config.yaml
d_expert: 128
d_shared_expert: 0
router_z_loss: 0.001
init_std_router: 0.0328
head_dim: 128
attn_scale: 0.0969
parallel_block: false
extras: ["capped logits"]
init_std_o: 0.0
init_std_up: 0.0312
beta1: 0.9
weight_decay: 0.044
lr_head: 0.0132
final_lr_fraction: 0.1
batch_tokens: 131072
Below are experts of layer 2 (counted from 0) of a mixture-of-experts language model. Rows are named router (the router's row for the expert), up (a neuron's input weights, with its number) and show model dimensions 0-255. Each number is 128 + 32 x the weight over its row's rms, rounded and kept within 0 to 255. Numbers have three digits each.
After each expert's rows: a language model's description of what the expert responds to; "gets" lists some tokens that make up at least twice as much of what it gets as of all text. This comes from a sample of Wikipedia text that the model never trained on. Tokens count by the router's weight.

# expert 32
router:199103081136135113103098154043142132167149120144142116188099093137188123091079118098126106157115162145186161118149130153082095103114122189154143087154136138145171145151184144126071148127168118180118153149120173121140087164130173175090186111111112173112130083070103070132156116168156151131092135141117139149124112102090123112102100108180169156186182115154160143125099103126078141121076102138180094135096132189111128177096134160118125114111096157095153170158089133173170088087124149124120149154149129162091167096121122152090098110147162163110113150126149102112088171160101124094149104110111143163108151162174190089174051072050107122181135132110198145114104098173101087157149154109158166149102113084182140148105128126176115138164127151114085212202078116139120079163131136
up0:119122090127090099048103097072107115166078063113123096130150108124211154116104163112125092149153146120129088128114159150124160089174119123116136085095180174160170145139149105172104132190088033126128126090128096122149124135176091117150130157111115119114165056116096115094150149135136148109172122175116130081081168148143137136155117101175115154094183118151148090152177174097160219106148098124134117118107088166074128077122138107176118129076146116158173125201097113147131123148145123131137126191128182104166124071105094153152129110124094148078135113111111119086147179142130145107128225140140139159106114225097126110101183117169138120125141074145186120102152137121149087194083119132068174127148098160158119201140158086122153143091098119079124097155136093180135091099110137
up1:132117117142149150168147093151167117128089135197164108106104162088162131149076083044180131162133128171141089119195056133087059195131161089149131143108109160050104184129111123095093142132112103141135208160104155156132104171181078124089221137129184130149148061109145101136128083191155102152140119082125126141121159132074110140095144110138153125111169129127108103126124157168145146157147119192129133113112145123152137154128129129120115137108102088158150098186128139120201138143145094146132120143224103107081159155170133138113116164088141106090144109142144177147094124151075165061133109049144181131071083124112158124165160089153130149129114137131155102075171095190087132178127096149159131166169131112074132132162125125116154191107171101163085142149126155149143124178105115
up2:126180167137122117086184151092119112144141104151141161137140076114085108144085100104094088116087137158140202139153111114091157144109113161110142168171106088182130159147135144121103139091128177154124114195133140123130167122151110146166125086132130093108106081031088143124118124181149142090184117137146097085122168118126169135126152147123179105104136145133107117125127132178133141167147154183091139118092104201068112168103131143103146091163050116135135148096148123102113112118137104122093225069154128140147174173157129109111170155112188194183049132101138125106142150102114147118079093176155095113149117097121222150205072166145067073163099149105140112165134115135151182083224118104128118136130117137135166099149152121137107074173180106154096131174097136095078131148142138
up3:076088042101063163127156135084089137134117175173099138160131072074078149117120168137096048143125110102139088135138118189119121188163128131099160106148119148154083118198090149164130090158096135139120178154166100147108049087176129149115104134160113172141142108049106091102133168139115149098098144150140148146075134135160097089154107142156174116121148085183088159144146081117169129113089111080109066114078068129175110169143152201094125062114085136127183148147131123213121179101087120142124154119103105172073114131153073140083140093126121117139133118121124102089116150115076165143099117152100103158141123095127107202122153129107079139165156125124152140124062134160110147098115134155075082150119166082136113105158110146123103088154128092132102180146181094114126069172128107
up4:128112095107155125125060155126153109107120135136162036112146124095125112070049073056110107136154094141091133158125115150140148167136108140189083087147110203120143178088174094119110155191111153124110128106116110156074190140147183182074115147158109197069125143113123110131136183181099078137130103079133170142155102119128098093158163130108096162103181098131142123146058139161133158137098119108106132146137133142141106109100115167137095080131127117136100163104140110132219087155167154169195091156140089124093082151144135148190174129109153199091050117123114091164115091133113100106141156161132128131092167159135116140118172160201133155131139096124177123122143110119103173174136109113135231173158140162166113149126122143111123111106150126163160176152099184171097173140134111
Possessive 's and ', "the" and "his" in sports narratives, and word pieces inside proper names like Tex-as, Twig-gy.
gets: "'s", " the", "'", " in", " his", "S"

# expert 49
router:173118087137158145100106146090148107164120125161163127124111080143167134087068118080169090148119177160174179085156176173084100119114079192178175122147110159148160164144166106120081164159152125186111142159078160146167119161141162146069169062104129172081114094068084100169163091175157132146129169136119136128105097118099153124119105112178187180176147119166166077131095110135086165119104109159125092146096129185115115158095112148141164100130067152112143148158107105124165097097091153151153169144164119179099180119113090130127112101134160137099088156171131094145043151142092104093158123080116147171110175165163155105177109094099101112173133089082128153102114076154128122135176181078143153159099106108187158165091174099167086175165112157146089139168096120147079126137131155
up0:101081117129087142110097128120143153176106116130123100151076124149106129120134135173143154189105098087163085115112125141093158138113097084074181152102132177094137065171116149127081127138174090136177140135162078112083112076121128080097089134161143165099096140000144093181196158188116141060160131111135136101112126144116150193162091099151150079139135122116146124152181130087107095111140129140200072110107116166099112112115127118133166141070070156160147136136144168126120206127099115133096142127124123137101086062098102157103150102142103128145126153067120176125112100141159114114148131096122109107166139136133126118136109147100105125166144132098199204110108115092055066122090104091093140119121120148108206168153123146087109112111141086165126239174168110112151149140135136
up1:176077159129087146159133188079185132090120161152164103201096173154156177051113129154114060182094092166158133103110128083060160142174125172154175118127145179124135153187104110124118137130158165094132127148146179132090105141193120101121124116152127165120091109119102130131133139135131105142115155165123153117187149082109174132120136107154098117153109117147094060120073099137154146141137125103147151141090185095090102153060111197173124188101140074119153193096106092178150112126081126098131162153177148117070159076159150090184127136108118163086112132164106102150139150133125086063103060173110147150176042151163167128098089073106089081109146104112101162147139074162129112185107150118168144146122144095139165112158165172138121113143134120126139084153080149154118086145130101
up2:100170169151063073050146106115098122098104142121147114136149120125121176087111129121125090098066122108081073141117143111106103191155141098238117098106099104129149098106120090119147119141137068102124115087107103104145096124196066122153070135120108115158169102157160116076160118139101144149119159221125105121149148092149078074127169119098129085130122122105121159137145198098142105110048162103236119135137116108139126163206105108165111136087123174079142148089109117122128156197085098023113129126131181092126085137099119127117117160166046119154124180092131127114155098106144130116111119078096083106127085083127113151143101123146085128107113115179155140073145144119149040116126078157184151127124146124107146116140111121111117138168186136121138143112129112138160097143140099
up3:109127134154141092102139162107082133148102144108100135125115112071144097108126115202115158098106116095106124140112129124066078144110146081129109158126134172138125106165077143182158134131122093160068107125101101155185113134064085135119107143131050161145125165154104131131083147080095132111119149199115081079095188129125180118086140106110165177105104146103106157130148212132103135075170120075106097130157122161134087081121135166148053145149105197105167131149120178109133126117203109139160112146177110157077107079079167066228136143109200136098110152123151143110109096149152145124094137055072147138146127130146083087091140118139184114132110133125175147126186085124058151129124124152149129126109054140172162109145149072138076141087136146094128149133194096125061138144134110
up4:136147181115115148172139108131109172168145125129132093131117122117138141107208142140170117130174158144106066091119145183134083148131109115126119113112096175146140070110113122136091132188133186099102104160204083154045107125134180105138207143101159155143195116153134152181129148182097149128127112147120111126077124143117199090100163156071078243151130123162119159166137135124168160150115147119118153114067112145136102140115098128144131137128102142164146142217142149134139092077080156135151164141128093169116101152099078115132124124115109119041077156120151115135150104131102101140119147095125128168111095169121099147069174143145079127157070134125109146115143098123128165175090149117116132126144130156092101136163142104213089192128104101217114097170134036146072153090153122
The preposition in and similar words (In, within, into, throughout), especially locations and dates, like community in Missouri, moved in 1893.
gets: " in", " In", "In", " into", " within", " outside"

# expert 29
router:165111122131089139072127143076159097136150111137136109131063057183147173092119110118179094112063158142155136092150169153090075131151081165137180074228115142145159197146103102110143178153221118144104131140106148150141113136103131148123122077122140148100105105111090095168157129156151133146144149126141173129139146054109086130084131090133126164147143097158180130122125143163105129125063107136107091154096132152124069191113108154164163087089089160106138132157089115171159105113070143134166169161157167161100153100081116140106058087146200110089109144157123081160071140152097098093166135079131124123106146176163160135163106094111076099161171143112130164106135103166174151113171138087151156147103105118190160160099139126139079156152166203151102201149098115148129144164135141
up0:121141095182160158119088092128150101140136100142155148124185119113172116140095091104143091160117126175174160076135180181109106189141125127184131112146136140131147140143137093134108209152168110156146153126097157157177080089184095154106159096104117152073158136120101077131176122137151095136159182123047136139123163137124120153121134103117160156121175148158142121106068114100094154068134114146115117155073166121105111112143194143141119108060063124097189151157064138163153131088136182161143103126156130217119069093115138168155130133130110109068111169113142097102106126130086106058162096113126172174117168202151140134109151158133117170195115078153108146066119118203167141168179161113154111153088155084160156098104144119156155121117136123087086122136183111109100051114148171
up1:142091140156147091102090137132172160179122126136162130123180121100145129122064143100086139174089127138169145093118121183087119118126131100140148158122100116163140165090181132155108153125159100152073169172139077145172090113117140140071169144153140151104130079141096089130125086137155143102097151141088154146107100095061153102119138113211159118127147165159130076155123079112110147067151094188105101124104126134112133184104145122093092076089054086110170149143112086131096177095100130110142124043123166151106131079112073141124102099138128079087100167161142100178092137104111092105133151109095179127127157120162202097186085109099161149098158090115152137114073120231186072097127161147204171131085125071135109147129138109151176129190159163110131149142160168126113107100185110
up2:075096168134168086123115159144160124171153112184190156141169122144160140114084129126135106156114124119100139073145137107082065123082078113136136075135110181185119137172136090153130135167111080184124164160160118124192107178136148102080130104089136189096056099120126115139141066178199065121146185095159140071134109118078131087144153091121163124144149164190144100173126135160112154075146110120104050093119109126148104133050088177140097143108128117145160143158097064109120114104118181055119114098110122112113157174121139203132126060146110151132134102159104123124123179136100114144140148105129172173082127139121160048139105128107136157110125107129134176103091110120133118144102198145128109084125139138099129168105181080141146109175142116079102135128103165128081061191121185
up3:149123138088149091136128075101095109133200161125139068119081112161155128125143155132168148160083091102109108075115124094181200139141151174124163074079153109223249138109172173114130133155163091220083123111164154100160156131111124115151158154119108166157173141161116183144194129115161154159194180088135068123147085116126131103149092080078113109100168095171102098131087173155126123140139131183147134089146112192121150182096139135125103149082147116130190124093133152102160150088094109124172132147220152128109081104116119148169132079139093083103128098173221124062110110127106137131154174146130164132094098129146148141127093112069121125135120110110142097151167138122165098140142142114114123133139119154189108162123135117099114120143151135102162148137138185118081107138104101
up4:133149146126140134176066134105147145109100141169135131187130132132111087132172166126142121129142225140164169125146125167150155126113133106105075070144127172140113186127140086104159114106119126147158129183122116119142130088097134117069139152123103131077106160119136119166145133131137139132117097115077105206197152129126098142185139114154112112148145149116189113138131190097122151134103084093170146146077143167167090155149094125078194155125142128043090109145136072160119129151100122145144188176108114134148112131132083185148145115134155160061126200113146095125166133135086059167166109127135082122114107119130107148155111141085166073157080143104199213182079095130145110133117128055109160175107183076116133101089205147131114207134138178150106186101120081089127174121160105
Colons, equals signs and dashes after field labels in infoboxes and headings (Full name:, Born:, Binomial name), plus some prepositions like to, for.
gets: ":", "=", " to", " name", " for", " of"

# expert 21
router:159111121158149143118120141085151112145118100136179111160121124164152172103086127117166128137072137188158175123140127148054082109165080158181133125155114146126159131149164105129106192143160116171080210160112151139131108156146127171115152089074134127089099113100101120188167056169146093160130168154079159125090129119128123126084120112147148169153134131152170084140088102128075129078091092159151098147093173159124116155073123172124128124080103165094167179194106114149170141084097170127140147153161150195121154122130083157088106081167150146125086180153131090140070156125127112112131124101142169152110160136126155105150102095111048119133117073087101166081128085151123107167158207122126142134098138125141128192075124107162036159156176155123116152213099129156084064167124123
up2:111143150157134109129138131198089114123121086144169187104161138082120108159095100115105126097174131121161138137137132063145044093179111141117122190058113122124117081141136096130115132089122118124064150155113103123109175221182112101126168152089147128117106131130116122102125134099115102146108091040148112043230044081133176153129114125143127140126120122156085146098051066128123135117144145094134154100155106101159121173122171127130081117073078120097143172120128147096112117066150102128079125105135148082119189116181092114175145118151106206118136061134098164168201129128121171137124146098109123164183130091132159161133147081089136107124099176173088163124130136111195098123130083078125132124138144125130129136079104146137079138133097136124114069076134114116130079093081128
up3:088086099131120187151085147149077098153112117174100132124167066151076199146159107089139132100088137097119124141123143151116167151129102135148205138158145130132123142138084104098133113121136196113123160097096157122090129129163147112066089049118072135070086125119059097133080193157133090112198138079085170173182147130136146107131172103121113067109100138061046177052111142114118227089138073112083166146089155137167131104134136137172144105109155143097146085136106130122120109161109128057093130090157106120149093123177110086156092125134147158141110110082169132101116133134135102096137117147065152151167134190123154132127131133147054143107177149135095102097178137131094174151142133091165149152139114094138146139085090090186143158105090104118131126053113119136157109159111141
up4:143121117096121116141089099103140065114095115120183114169106134138145153104124096101175132102103111152137087150160109189133145128214029175091167141142185151105130107126108122188099115118126155150136090142067139150135121088170164161146136139151122112154109201125126115124134155179102189115176129178147171108166134143097101153139137081087182194117100107078165107101139104147177141094159151173086141161112116147126133144072044142169092201154118149087132087145121127143113078136135126167112131145122151132164139135100174151068122079095116136108133116085155160120130170107101059132096123151080171109161092168211132138205151110056074079146150131152107153111107157159102189137160139103107170201167119110143099132156172129074084150129103130143152093107137148146136123163193148
up5:107143098090131174121178188117148133122066099129163077116197123161127114111140120141111160182177159139149119098148128130122044128175093168154138097096142148126145165158175071123106126157123133111120194143122141149099102110146140168171113073124161163119098134135141126107158086123078108123100140126143132122160131116155125153107102146071124145143181149115096114131132078183116178115151084131129115191113171156135164102159144062119126129112185175142136112139091152104102158195157150129118161129105104135113134067160089017080114125123170114114159122163144072110095157201160109078121124156126064107113126163095149105144060130047120072137126101158084099148150118117186117090150127124138171158134086146173117083137144048197092106146109164087165073165132088163142137187120195
up6:122147096146151106109154108149145135116156117094165194207204118101136140140131083131106139119159149153203203156138128078172133137138107185107131144055139098141084121144138090191120143131133082114192084101117131137172164127174109185111181125123238120135231159099129122141118139137132095179106086094031112115170127134093078156093115126117195155125121081092138146144096138127091135133153160197063152111102166115083112177129186134113141151072091082092122139109139071128153118154166147109151118103135127169160148130145128132152123125100090135123139164182083155100116120179109133131136116170165126112136129145141116135135107147093045153106105138076153168152153102157139109168143153127122140131101118132134125101136108103117172152047069176134126133101143110123168090086054132
The word the and The, mostly after prepositions like of, in, to, and at the start of sentences or titles.
gets: " the", " The", "The"

# expert 43
router:165112132136122182103168149079127087178134141147149104170109080155154158098077095126145048163063178182181132100174139136072106141173095147160174103182149176137145174125102108142098151183136105158072156178122196138129115149138178138113150115114112138099073084109098130151144088125174127136152172128127149114129131085076133107144093112164169153134132097187150118109083117122129178105122156121131057137097147156087094134115151162181146103100094112131162137187109095189184122076082175122158156174149125197097167114106091128115079087123179136081107153154121097117095131171073125104165122099108157170061122139173161131172087114079118133159142117113129136070099126150101126133210166088118142145082120117191173135111208096156114145130169162131100145169122157140119131170136151
up0:129115150137116140080115139160168132161132171131100107167205104110123120128133105124112063125120090136158069066091112176117125081153164098157179075136121116092121171119114115108110139133130153090088141113132073082077058119138065115073215126157141226104095130143157147153193130130158122084118172138177116116157114099136154124207103134114130133084172108129140149121149131169144190071064134147121076128101154120134069167124102119149159043062133159133114174151134088154104174136174180155151090177115213177098119118080173102119150131137135128114128115086156086121117118109101156124134167145083139115150101166128134135108145169088151045199086124158153110127143118112166155106137096129180122121124129143122134187109122103089101150154164083150122100201155141132133107106144081
up1:143128120154113089121092084089144178161083117120117078141118109093169152053067119118159123170082145140140108084150155176133140097111106150098111138138086115185182111156142142145145125203205178124090130149124136189156115155128145178128143120163127149108176112072060101176106161195150151119129177151117113168100151092113182170127146099192151160153150145138146077164147072112100108124108158123165105155135160103131061128107130176156126114145097181048138164156160111133122132136104149119132159137123121154144152106119127137116136110144150168111114118116142134106126132142135123068114090094135147148150197176142108049119144090183077130159129067129148141181116101173086156179193119077167155163074151061126135153132087163174065104165202111099110088165089143127127083187101112
up2:096081131129142111091131183160126107158143147151106147105162094151131131133180098148136093115149129163123143122095127146142107119136155090167142076123136132185115144137110118073143128185113096077076156111156097155060096136128069120070207118103131140114077148142151126127160174150106107087118088136096090107049134176145179183152109114117165111100142155119158180144035118111175159125137130176107130117136182161133099174160064098081132187161115110142172144143132078169104108126195211071078112145114087227061145103159126128125191157111147114153138139136104142106194122098136153119132095082093175158103149086135132140126126122146136071178127155185130117089064115124102143107078163129125140143077125114141106182072172088150152166163095099156123114173174111136148143121163148
up3:141103096121137103154143145104115093169148169163133094168139104084171196130165152168111188111141140194148140156112118134126125135127103133172128111108130099188105141138119143143094087095146098124154116185142096125153128122150151146131178134128138124124177138128115087116089100123180182110165098116114094103114132130129163128211100137056159108147126139151163126149131132085161142152135112138129116126116137147092116200092060123086101167104082072138170167154119147087140138150079144112126156144087121127182071120160155192137108121144112136123103123158106146081199113188066159122125129142087106155152101049139154113149101094076168113130015133112247176133074138161077128169164164066123135119065081103083131134079177093128135122156074088117137139159204134106088108106106140
up4:131111159132079105141131136083140101074150126131133161109092100146210164124141133104155133126126115133161180138089140050114095123132100139119164133101121121115141123110070138063138137134100161174113109194122125141115172141107156135109113124083091082158149151143148111145139091137155137131094074129085158089104126130092098202178153129080117121122121080142148106084076160121169185157143168133114085115125134148193176130117100085165175119141126070146188058179143086190129125168201112111149137185132128156147189104143064167177144119109158127127114128133139067087188134145120082174109066128122095120182125105118146111068076163151070139092088137104168124145111124139109147129200127086132112118078159120167183089094137049216133124091129135134140105140147085096060167088120134
The word of after office or kinship nouns (Mayor of, Lieutenant of, wife of), plus other prepositions and table pipes in biographies.
gets: " of", " |", "l", " in", " to", " and"

# expert 22
router:154077096124138098114109138088159133171164142181144113137100055130145153113089131066146108132089162167145152106185153145048125135105122193162169096148104139129151159145178159116098162152144109190119135139064132139161137136124149139071138098097099162123129099062115122204125123192139160145132161104129132153076101124118173101101096111153202169182146106170162094133132080107076161057101133157105069141095117168155109151097142132153158108099024191141123134170103117139142117091115129174165170125173126172091158113124092136153151099119165128116097140168179113135061139139090124123130127087107128148140105148175185109180121074121086111148162100112120126117079073149099108114179147099156145142086151138167144181119154096155088201173144129142111161186111110129050133152134166
up1:133104125145141144062121136108117194178085107132169146125133101155144116068098104181149142144107136142138163097107142133136106137071144134115123143117142126181180174166153118149120151123162117148118188159108093190114157175108154136115156129040149125143107140100152114094112094125190059165155125165126185089109120046075167143093062111121155159174175102136106117123164117179093115130119030157115080119118165130097128127080111169141109117139108140099147171195103152152133170159143174163138157105171171113135126098130091098100129102125152124077136130139178091122117185090113114075110179085074161162096109109181118155145147122137157173124139112176139097078213168214109104153157135072112145135131119081172150157153178097150102136147164159154132152196106113142095163180165104
up2:112109062147145177051145116130138123134054124151166119154127114147137097140060046143147128161079134136171148117167132093167105115075073179154167061133109201133146125119153117097150185120148111137114167180115147105127109160169108117159135081109087179115125104147075109173121145152159104177131152153113090143172159100084120123128100089136167125184147169208150109147114130195123104097128084125147145149094115138184095156117121105140180142115109134138144104154148090092149133121127161160127184136124153138117211082086162102128111133165158134146106163167110117103126113137124066170160148118143167146147113142149166077212079146109147129147169121068145122109127085151127112136112165116107128194127083138170137164114158057182103171193170173122097154176145060109117084178158174
up3:076124122197114105154148094078145115193150100108123119199107116152164130085143114121098120128121105093153191081161155115171123123108175126100147111126121158192088148129201116146122138136162132177098105143128128155148070158092132175119120062090130105127092048101062115120155120218169127178165144139085151163154078155125149144065077112212175142154164081133103137076061139137088122068128145133119160120106162137173116138118116144169197060140142146168147165156127108119108146146147173113162146153140151167076105121119132108104153096186134100094085142109144084105103146114093102088151135092069177148166133125102118155097089138129134154143107151125121143098096154171137113127153141092135150129095123090188149145093216123180111156107161154138141176162157101180107130182170178
up4:204087100097144144172111090092100106164117176099148140165143117078147128098119158109145099173078187158118116116158129141131087072176108180163164117131161172193164114158175128127073125116119175131163176188102152130121124115119139188054140111114133125122120053099118077143122126107177114139125156123103162099108080070140200085090160184169163180106135148104163119106123148149087164172103119126109069088125112200070154129073058118124102117099186126099137145157116155136121136119082152088129138155113111199111160145139058113166091076142165175180091151190085109169150124172082081105136129141093127125123129150167174134150106108045120127124099119083128161100137100156152151105148123134171119194105145142158127171135140122099070104122128169135099112149075160122152124150147126
up5:126112092106128124097163156121098084114097107162085076182112130114090146105117058145101119183113126119103112168149151153176164150128120171073203159097214135154131092122101138121167105218143146140101182176080143103140117142095184109056121164152118145144147132130158133181116082155107181089147204088101149135123081130126082103111133109157140194092087075122113161156124121109125108160087174100094163167150126111131158119123101149053092076079104156156094142151128182097134105082158100130150127098141125137155082144111065097140155147152174145068125079165149134132121117204093192077126147105071184146108155146140130079130154201121078140105167125164093076107170094153108178126102170145134133143141169120135075107101144125114139136102122101067138112153139130119114096186130137
Prepositions like in, In, within, throughout, outside, especially in, sentence-initial In 1928, plus comparative more as in much more expensive.
gets: " in", " In", "In", " more", " within", " than"

# expert 4
router:180094126142135115135088142112132079143107136173159081142122109170157148121103093085150102137093184138149159105119151151102061080126045176176159074162109134127164160162147073149132143167149116184086169157108174161114109143144142176130187123100146145065110107098131111150140087149144094123130147139102180154084098123055144133100136030133159206161151162182159105135129121112106147089116109110103103169097127150149125140079128162152167123114094132104173137141098050141148102118080143152149137164200155140122147101106075158109070092143136177082109171157153112149130162118105057100150090122139107175133117133144208123150081118118117096160172091109142157107105080144110082182154155103165160143074114074170143175108167110161111194162149173091089153180126109149104129136124157
up0:132116099137126088165095163064162110135142065122160174156127114126153065104123108068164120142141122152136165114187185147096099085150096134086102102105166135127082071130132084091136147161117122198124114189169132129109139162143146124118140101105048160085147129141101103185118144166107167151116128128088158139110166105131163136086154140104171146160151101119146080151071113156062176101105120141165125173139187140150124097104162126089126080109158158168067108127094184079151168092097137088113130171160143129114112103125127102144111090126175087091137144182126042129096133176090173083147131135102149154134131127150109059143166110135133159155079148194060112123146100146170154140135177052147153147139162146188214187108167120175088098117130064162117128137106121112077079149130120
up1:156127105137135107047094132157095135187125104130141140146065091155160151096107099147171131151147162183103107103104189171079106134252097174095151104146177166090181145103156129185100122135151118152121181103099168127162131152193194162113138102118101192081112097097121058149152174123129151143149185136109116095153109126091185070088131134109130141170122155170123084140148143134131139131161087154151073132139125151152155145100126159140117124147110117178159157128084168158203117110073165125124150139177164129073125057036082111118086135173136110126138103189107147085101159117083122092164106087103153149093174143124168071150144139125099152160158110113108136123135111149153148159064172131117127079101174135148111127145092082137127128149168165133099152112072119143145101181116142
up2:126134142186086095111125123143163143115171096114145091213098073086129112106142130083118091137077116144137106112121158140121089139145137103117182110143101151076130210137182191111112199134127123186123163192136136199176045130145130147097116124133130124111096132082123139158191131125131055089137154089141146141121190115122153123147091104182160138096159170149109136060182137100114138123134068096127107147126133196173098143068138155134106056116116114138143157124062110105159100083125185115104166111143156173099153064139099140135148138185161167140128116161170114133153144101132127139169096071131109108102126172157125115174102105147122129137186161101074116092113113167092136186133176220139111128069110132139144178090124051149111117152154093117098151111118103197126123095116155
up3:094087109120132138142159123099149119165109119157089129161105052135179156079073169100169156203124130151119155095090135151112110142144123149199154141067166135134168174134100096124137091149167120134119145148045157126103086170109139130128135147072152093131118133187074109164119104246135160116130163080049154202106114090118098121074068030123144137120098118143148078069108070151136161057105116133141097182146176141120092131117145085125089138086114148099184140144139106121133159147137166102100172141136161131115115099187103078114110118155190137081120171163137165141094136152144135128121147126103169120146109131172114101189068113093081134126159095117140134143109102169131096158138175090097129175145131122146130160106125131194086169150103104139127183167125088145144132132123176
up4:092126154130130167105109156108166110130129133147161148128140093131157154118112138107136104086145115173203163084103128155126093125116147140140120117175099145140106119115149127123150123200138105126079113134122130131152159118169110157124146169105163117087125100126106134213065125121150108115147196159106174094079113054117150213126102173149149169144187129150134126097103122065119141072083107135132116172072122156075085184090172117075140173147126147163131165155086173069086117114187184117120156152109157139125147115115084135103115102216184116162144115117161166169116138122136110073131103036105131122158157134171176095121099127092090139092146095097168187082156115133080193126075119166139115135208146105125121201114119086151075180107158129109141136178084088157156121160185131
Pipe separators between cells in wiki tables of sports statistics and election results, plus semicolons in lists, e.g. | 41.24% |, 2020s;.
gets: " |", ";", "%;"

# expert 59
router:146079114090128130081120132097148082164163128183147107145106065126178125126063109100119063150094174158167187099110118182082150121163105148171170069182101158148158193166154126114099164177175106167063125156066147131165118119108166150093143080063091179077096069099112082137163084144159145140123184126087154129117128104073153149137086124179182153167134135152163090131117112161112177099089114143134086119102130194136086150117107134166162114107101164109157156157107109158167088101114179128173146150142138172082184081121116124092101091133175165106096154155150116103087155100104104124180113059067136139109128147150146138169097121121129106170104138108136175090121084144138096127191142109148126154096102124157168151133187083141083148146145137118111144180100121160080124167156169
up0:130043125127130183146127102152118140205151078146128124155152129126162104145102100152126102194117102144106120139153130082118113096116160102137206070099149160141136144148146164167119096138151110114118166126161122089127130149093166124096078071175177131138128050133138134124097145119158150072112176135140217132118137134166168095078146110159192119158141105127145163164148154124159188185118105132159172132143202151128085188133124154176106124147117098124121158150113132146226075125125152150115119069125098107134128125112163120185100106119105099117134105123183111155109135201143143132069148098096165126105165200123104110112138102151130108108178153144119103075161110121115127130155112132194134120147140129127135193147224118173158141150175086139155104221144154145118025170135116
up1:125117113138163112158099112126077159111167121149129150130135157089174113133107100090074185134109125110181131151117110045110132117089140157164154196186090110154131222056186126149165174101115090134120115148176219134131176087048075125147098041126114143123093088124133096131139051099072139110082113114126154110173110125098143145104159138162169116154135121135116104143086117167101092155160063090168150148110095189098121183152092107132145184099095164128141112123115108091092121143154163123088120133132120107127156164169122078195136084134156130141140140124180111114107182131135130132163141141163109115099110115118185125168078123141150091108067148131102133062148099096068119114174146121117169132123063137143066159132120072129152154150075095137112113121166117142059145163077111
up2:121113137163154127182138132147148137195184075149136138150145115211130142137171105170156162119172114114098085144129141049101145095125113130167183107126100090119142158205192136138133097102172170168163130130100158084087155138105208127091146122130117144123198117109148154110097067098121145132107140132083125156146106145143161102098158109102180147206112172140187101140125034124090128130139128126109162141165161153138088166102141138187140146089088075177171156108122158179204121164148079086074140056127121098094098150124166076136096162144133114171132079118202094100167124099126144141114126100093175133104145101109122114154094110149114102137134152117078087070122133171141131132140112103202119113167135087125130140135123060123153140193124126120094113099114097154164063128179152
up3:166177132105170182179142105089103098193136154073143157188156141128168117111107150130131162111162143109124125046153162139130126144130126105132169054127118191095172114083171132166130130155110137231071133100093112085189157152098196124152134134161092098118175114113144051125111132109126117177143120130099142093133113128122137117157187133054108140133091152129127080160134143201103174173128107101111108126118185092142105121109108112119116117089152156085133103094125138187143165187152095084143124133160194155121066122076147118204070072149171143093166122125084117106146113153085165139124106136130125107067082148129161131186160121083176088141043134162090114136124085189100120126122119068184116135112130139124122134138130169094083101099133116131127169141066106127123125128112088
up4:096136117126127140108127102058089071129115126208154193139144149107122110147048102120140143115093198115122123059086192163145146211110117123102109111199105165145140087191143112133174165153136190123155105103145128186125140106072150125160101142100098128102116135102168117115139145119113125198102132124056112148111112125181106135102138120153167247103143225182090083122118110167143117116131100088121117125121148066168115128152090132123198134134141170065185083110107139139117119143141136145095114131158167127078127177123129124171082122122118138144105153097100057156093151123069082119165099056125093080113164129149089142168147122143143161177136148117112184091162120126160059183127110124125120139111154142105125115132127157151081162113101131145137118095105134163158124090107084
Prepositions in, for, of, from, during, especially inside institution and office names like Secretary of State for, University of.
gets: " in", " for", " of", " from", " during", " In"